python train.py --num_hidden_layers=8 --d_expert=32 --d_shared_expert=64 --routed_scale=0.25 --router_bias=true --init_std_router=0.00611 --lr_router=0.00233 --norm="rmsnorm" --norm_eps=1e-05 --optimizer="soap_variant" --beta1=0.95 --beta2=0.95
Below are experts of layer 5 (counted from 0) of a mixture-of-experts language model. Rows are named router (the router's row for the expert), gate (a neuron's input weights, with its number), up (a neuron's input weights, with its number) and show model dimensions 0-127. Each number is 128 + 24 x the weight over its row's rms, rounded and kept within 0 to 255. Numbers have three digits each.
After each expert's rows: "gets" lists some tokens that make up at least twice as much of what it gets as of all text. This comes from a sample of Wikipedia text that the model never trained on. Tokens count by the router's weight.

# expert 39
router:110175172129172139179131203151141115115142115146112162128137107129091129156088150108108152123092157132151125130132100145121111143109124103141172112109137143158130120112134153097151138153101114130138178120099143135095106147132141106138121086120122140118079119093135110126129094111126113187091152077134167142150153101096142105098138118099136121150145149136172096131129139126109108138166
gate2:088135148095161117143118165116150156148091083105160144138142112164114121124129150155130066117110122120114107144110089163124167106138145157139150111160118129155130102131154122113137141134169161153112106110118077138123121107157147119167096109116097118119135172099135103102140122099118136147129148111137142141129122081092167118130109175135168136129195096165178097131109134144112121108138
up2:098124175103124093144099122158122146116076159140108134102095144106162131108108129103161155140139117135083161133129140103133103157163140101149105186149127139117111115138095103080117118152134098165059146112148130122140106103131131129103138127153151129064154141116128128136135098135136136127138131131148149143145125152095157141131107127161147156114096102151100140156138180120101077149091
gate3:112131140105173157138142118148119112147099133150162193146135150147091107090077104127103138109142061115112134146146091142155144125103124086109138127102114102158137146144109142119142143153142108109136114139107122175114116112133157149139096133125088147106106156104106107118132112081087112141134133137139206157092126101109135159112146110110136138154163117098146124087096114152149135120146
up3:142132101129106121112126160153162110129125135165165118110121146143101126115128120118142116106138165096153142168127193182133103110108109117124120108174112152163120107109126112124122134126045148162133067139121108135092114150100137145164140140146145140114139082131069104150070113123157125143113136133106166105122143134144131148135131150125103140112117099115135165139130113121083074129145
gate4:184157170138076163166133134111149169125109130138116153140096099153117116163128137109088136117069090141133127145113095103115180160089141139167129143120172143155135145120148143104128134143134157131106114131138133095103129097105142168178098154140135135134134144125069079103116128114132154128089121151124146137128124124112119123111163104147096121095186120127141160118095136119143133143136
up4:100157116103116105105134116110146143107116114143141116179112176114131113106130157099144141098117106136089137124110146127107145130119105131116115145125154123132088127097092129135149137105100140137125130156128080105109165136139136125201155126131071109134166120211119107158125081118119146145154140159127120126128136126178089144096080131104132125105136078112110111143114163087155141122150
gets: ".\n\n", ".", " |\n", ":", "\n\n", "z"

# expert 83
router:149158136143151153090154124138132169111138088116088101133157090098142168151111168114127143135139150109134107091153112106095109146159100103124161085123149113139095102098095111116137141124098106127143162132101179112123128155119127105106149085111130154095074092125157144117078126162111128161113148098127159153147100103150150144101108128140110119113116171140147109149095138111116100118163
gate6:117112100106100111125113160152077105133098168162189129134111129126136147082120108139154134155148115162107164126108110163115113112150091130121113137114143168138130129149073120109148119177148125138095096121148139140146119116107109153152116120145117114192135170120106052147136146117156093121153091121141098107125110112118144112128114170134136107111134106084092135138150116170126155135117
up6:134131132123136114127161103168081102144134140145158093121102145121109138114140142164083179149143149186119164135137135127120137139141185142110125137141099100147087133107112160181180187140111148135145137148152129163128113171126113120118126129102126136093110178144117146168088097105101109085139127160137118148107136126164125138156159146121148108144157132138168119149135135111131164147107
gate7:122115117161114099137125136120158116148116173156124176163110153134140157104165129143132115128138143096101117142082186108154104123080134146122106131081149136123101172122114178140087110157116167152126158122170166142156125137109122102138134133077163080165108080155125108138119170106124130127149118122133134146092101144127110109113092140120122139159140174131132124137125159135119123147086
up7:152116115131162135144116120141132147162186122127146099144128145138114153127088140109133078134124093149140105138142098124154123097131121101146162115086128124098096163109108129130138149171116135121150119148122107144127124150142130146090131121113149107106103134170171122140180155075137138112109083114137138158096103138137203123124176126145195106109087148092110137134163145114147116104143
gate8:094107146110128095127135120094135103137101145130161130123105109139133103160165139153121083104165094146102171171121117164130118158138124124147109124118128116090161154139142122130142128183148114146119123159160157189124161088097140147148103118138134103146116147140140120136149176159113123146140100112121126135121110150093093122089144196131161125110129169095166093129083106157116143113146
up8:143140117139129125128100116106099162122108160110124093159113126112153147119119146106191094147158134126119143138134106106101152117119133155125151131120190104085098141134157147131174135141125175149117056172163137123187106131097106123115160111114154086122127153140137095146132133160131174082123142137148134154111086129140097118126133148136131146133153159104132137104142149106109129180100
gets: "20", "19", "1", " m", "7", "3"

# expert 8
router:154155154151137145103136152140138169110140107126100108142153073097128148152104153066123142110127151150153105090146113112100092146153109094124175070129147104149107105092093113113136137144093110143140175129119164114118118154129127106104142110130133148104080092114155145107090131181115135164124152109125150140158117099149130143097112113127100111128119167133135106145096151106111099107157
gate3:154121152116125109106095140135098126129093140120141125114106119146090132093098115145139139154108122172154150145144149158153106130133135132152118165156138136091150115126135136129121130169134213123153165158125135130123163086091129131093136116167138081071146147185132131166144114105126124094154099113128151112097143112130143108130135141139116119126179146140162167123121081186134127109112
up3:091199139123097140127117117110114144078122103144136153142115124115156120159116111126124141141150128117057165120161156098115110142130104117136132089174155170144147125142110123149146103150112145117124109146145117106125100156116136061143133144168115087142178120141121115185142107131143116133120075106133139116127130134141152125107081112139135133157132141146132175128143098117189163130115
gate4:101153099119112099159154131121105129151100152106108170133133138148124118117124139151133099125107068112123139103134126162145103167190169104143130123142104137114171104073136162116142150118125122131151123139141100127113117163157105146124123098145135130192136110123099097188163100166137128141164133126128095088092116168134155135159157153131140131129148147116162142155134100090143091117140
up4:110106137121177102127098122118140152123141132141132129108121162116140080147095109107162129126120114089170073129123153154082163139155132147115125125096173126135157124112142117101131133116136131113105115088122129080174132127133117081190084113149146100123113159101137127141123114166181090111092138146153113118135133156113103101112125118066140141144126078141167153121123124113113155119117
gate5:108133107129100116155103090076097121136122138109127127121099167195167088183112132166156144156098115150098136179125148139146144092124142096127136158130108159107144124144123121079113125103140184154137161135189108156158134103154157143116129104132173091107148114143134112153164118119129121130151119146122139095134155143124130137129143119117136119139156134116079167126141084106130133148128
up5:191116117125121144090086162152136142112166097151120079122107114111131159122151117158135104104136131170136159123099114155127132144168143126134128095160142129158125124092128156134102100118113136190093111088114076151093077087120138143133139169169130056124102131103144133118123156166121133123120139142158118142118138141129147139162127170137133134104087139136142148099145145130148132136115
gets: ".", ".\n\n", " ", "20", " that", ","

# expert 49
router:132153139157133155117141128135128121116134083143116121136154094096138134134119139097124114121142143133161101092139100104086070124147121108108153073131139105142118106073077138111147157130097119132142177135104146124158119150107117118113150107128152138113084129089142151123069144177141143148118146085104150127146128099185146137096117121117112112176112173149137082135110146120115094128158
gate4:118110120130106100091097146111125144139113113105162145118146109093110142106111113124119107087076089133135128153098121193127119118118163164105187163120124135098134174157094151126126136102126146208092122137138124166148155110113120152122076137122104105161115163131142137127128141125106138128143089118130117134104135147157107142093144109090097142148145120154142152093140097129097147120167
up4:097134105099092113120180112117184168105066109119163121129089098177137144162137096114077106147114139100137135160133131126132117136136094180135116148111144123105101104111119156151134099146111131154152120100109095138169117131101118106121141131103106131101133101123121145152138113166115144142122103062110123096134155125147101129133101106124085122142140121147167111167108153095099142102138
gate5:132119167128171106154080088119126124154148123126139161100106136120123115098127121090113115130113140142156128163139112171145152109099155136122078080158107150068148161140151138143124126135114147166121138131129123135122160117080160127119100101156114080168119107117144151117114121089126113145088144175142096118088150136168120143113107170114123101124155122159061147122149111122131127115109
up5:120147125128167158130124175136150124107160146153108146081093158137102128118139096180103122119150144128151143134111101155148143119092155185096147103143130103129104191149115148142114143095109114153095135118105100153142107141106085145104114123111130147157164111137188127153128127104139151085101100122100108155149134143135151133179122122094155165108136102107113144130119108105088111125097
gate6:197107134119133101135170084145107176129131096126150082126144145137117149149132134123166111086128150110114107157138166172170122145136154134142114132107159165152122118135134122134116140144124142170144113155144135140127097103118135108124095155191138105120163166134109113107096132113081145146088143108120157127100186164109127166120134146078144117157117128114103127105130104145156145141100
up6:142137148130102155132124115108175090139137133192099173102121132146137072144127121106098142140151118110107122151153147140131126159098082143163129116153154149148145095123153118130138180145126138096145150112124105115139138154097085115126106147101144136148082146178112147095157153074129148125123116130155117139168129145163156128133133098124146122136115177146133116091105084153128155105083
gets: "|", "-", ".", ".\n\n", "==", "\n\n"

# expert 36
router:154147197150133152103121140160175154116110102142108131153129072079113147115111126109151122101143145085138085102165109118098111140151088101125183122158153155146114087122145117118120137172080113135145136159145134137090116136094131102134142153175135148121108094144110117133127143149118148134126151121095140139148165136145128177127118095138106143118122155136121156129092138114078144097136
gate1:102114128124095181137101130105117120134093162124158121116117154117115093094170118099126107152130150093114082063154128185164162145109138095105128149124151127112129132112103126120110089149068115123169153130144073150097148164081144145124135154167138130157124124136101107123109145136129154116121091138094121112120110137125148112107162111110105186130121135132128117126150138154117173116127
up1:119141102110137123114130072141165156075090171133140139142129114147138119103115118114112135087168091100129124114148113116130105124089102125112140140135144167141130137156172131093130134166112125173083089135149151121172147131089161117097141135134137144134168095158083097186150131147147106104105126149120105158110175166119150146127104104137125144139095128140122095123149117103163159131119
gate2:078162114182113169131128153120123136103102144140124097117143130117109163157177144126129081122135090125147150132091133145110131149148110148173124118144105123151092098140162121126139090147072106146091155140174098165103150115114084139123109126132144104147140135109126132121145114115115116131124107099119071139119142163148125142142110138114082154078114125125151159107132069160152157107131
up2:116126108108148122150089108123163119156104133137169123115084125090162138145154105153135136129155108135200126101138143129136103102115139123097148088143107127180138102141142138126160117097089161091096137083149137099103123108139141122097138138151138177159122132129143132104151145132127127092090147131171119151152135142126101090154125093117087143103095129100167087171108104153126158146128
gate3:127119178121056130131132116118140131163125161153151089100110156112154134125129123161185146107146163165118119080124120173133090144100126129127124122127110140148112126081160133095108110117117148118115145125125112109072108154106139087127093135173114095161096171166138139117125136136128133142114120140128076161139128156159141127128156140132103096117114141131168131133143109151096190135126
up3:112081117105102137147165134123140134110131107141147151147165128131107153142118127111153112112109117077143173119108117119102195144161121119112193109136102107081080154166106132169081121144121126137130119108141109117124140135115136127145194114160142138088176120099145137132104130152131110148125153118144169108136120110155118105112117129112142154163169174110134139113118153134144111076142
gets: " |", " ", "-", "–", "S", "19"

# expert 66
router:108143185131156112101125110129116129137099103157100097174165105083134136140082141136131132133133146119157161100141102137089080147154141128151177123140148106120103093165104135115109165159084128130148174137131134118139117124122095110119165129132135139108123093107157142113141143173151068156129157113135172138147113086113152121110122119117155162133118181111120113129097106100129119111165
gate0:134137153118120129120104116126139105173133106161099111101145133146114151175155083138188116139145108150153139128105121155077131109112100105139139169106100142106140113126110150183139138133129102126126092143121151144168100124118139151138136094161146109138155134124134138148121155113137125113162094159174153072140129110134138151148174103094169171133151101100134104143117090110177146112169
up0:160151124128163157123119121148123119105156098148136108115127119126083072139149140130118130148121162080154119188104144114124178105136135113127133127096099164112093112128135142171151161151148134148112080113108170118116165130094144132101095153170126135146113145113146138137134102142117147106131137171100144178119132151144115144103123104135072072086148134147117126148101104118111153087110
gate1:100154139129151094075118093133104126153107097148135098118138120124148123124103117135179128183129121147139122121116128116116126083123143173162130139102149070144148147177114116112117164149129131074157117133158088112132137095132106142127116091149112108143082102086131111130175136149159119120125110160113121072096138123140155125102160133106119133118158183120137102106177139134161134120145
up1:176136089133093157113141163104165139084149134115124158082122138154117132099138109167061124147130134139134117134112140097127116086136131148076119087107100117150162141098128134117130134154118050142136131115120116116146116167163118171127129151099130098146086106138099145112128121155160150147136098149133142122139117119112135165114149139136116149110132114178069135141142147135109165101149
gate2:101122094144127100128108160133101074175060112133179120154154137123125124122128136126165140123154135123154116114100132135132150124149096204120149155133124103135134092103125112137097159168104144120140125118197112139115146096124119112167148116152102099117121095151164102114117148146154147122117096118099160132085145145176153131136154118142118142107119116146137105093125079142108109140141
up2:151133111139174107114127091127124084179120152141119116128141146135147134127104129053152136134116152169127148131111109099134125126115117169157116172084128091135157143132147135136142112097108129126113120096137135121141154134107178173131144162132117122139191141146115141205104165123156114126124145121149173109133079142120104127110190113123126095108108145138102099100121150132154126138125
gets: ")", " (", ";", "s", " was", "ing"

# expert 9
router:152145127142151168106138147141144164113153097102097107132140095096138159152096146123119135144172148117152119095160110107095089127165100099132182063117148119147106101106102100125131132132093110122143171127100159118122141150120125120113151095137138150101078076110154143122106118151122130170112154086139152159163095113142129145101113112138118104117107172155138138142107149104111107096144
gate8:128126136114130171147113108080093151118105128124122099091094132125110158122070109124106110165153114117149138129146138135159112097146132116139124157134148169096125165143145101159105123171192137183128112152073167130123151163186129097151092157141095119141123097123097092134134115116140154141121129140121132095124167186165160116135140112106128135132128091106123129144136123098140139138130
up8:116149124137110117150125145133126136158135124170147128131141122167138113130110107093113118098122132149118130135162138115113093198120128109109163127149124187153165134146108122135095113146125124093158129127153126162139078138140104120117153148125155091166122156129155157130103133152154086117148129136126113120164070158150107138101088109182130173152109122170141112110145142110151205149120
gate9:133152162124123118077131164093122140171111126140133150104125165138101105129068138136090128136127112131089157120090115159109160100122104133127096091083115117128124154090121090148128107106104135154113189153163178141123113118129106121119105087128136142122127105115094084149101166146132122151111074152128111141144149166111110125107118120107085090147125136098142109107148128132080123132108
up9:116091168133146163099109099115140092105130132141118112153122148114150113136106143127148108113165159102115182149119146098140155101143137111139137156095159151108102129137101083136169128117124149102147150093124103110070162085092141161101131174139098186162112108115146128136079125157135146131134086150136107178116125145122125117123143166164113120135110109156147098090135097140114124133113
gate10:115110088113122112128125144126128101137135134130113108093152087122159108144129105142088144115145091117102144126148063133120154106088135147092152140161116146123145131127127081085062111118150186135133149183124142127121153145145133138129109151148122156165102125088110124139133140129118108163127113136164163128097146144099103120089138180137136159101094075132134130141098108137134180133151
up10:143165116111139132167154098096134167138147114157117115160120130080116118161117118110178139087103082109151149150156153127149087136143096076161102132132146116126120149106107149115109152146115110114103121139084133141085112131110099141117108137165167116096099164116109104136160136118177100095149114129115137091125160119160150116174110085121163154134169161138153141118136130125124095117119
gets: " ", "20", "19", "1", "–", "18"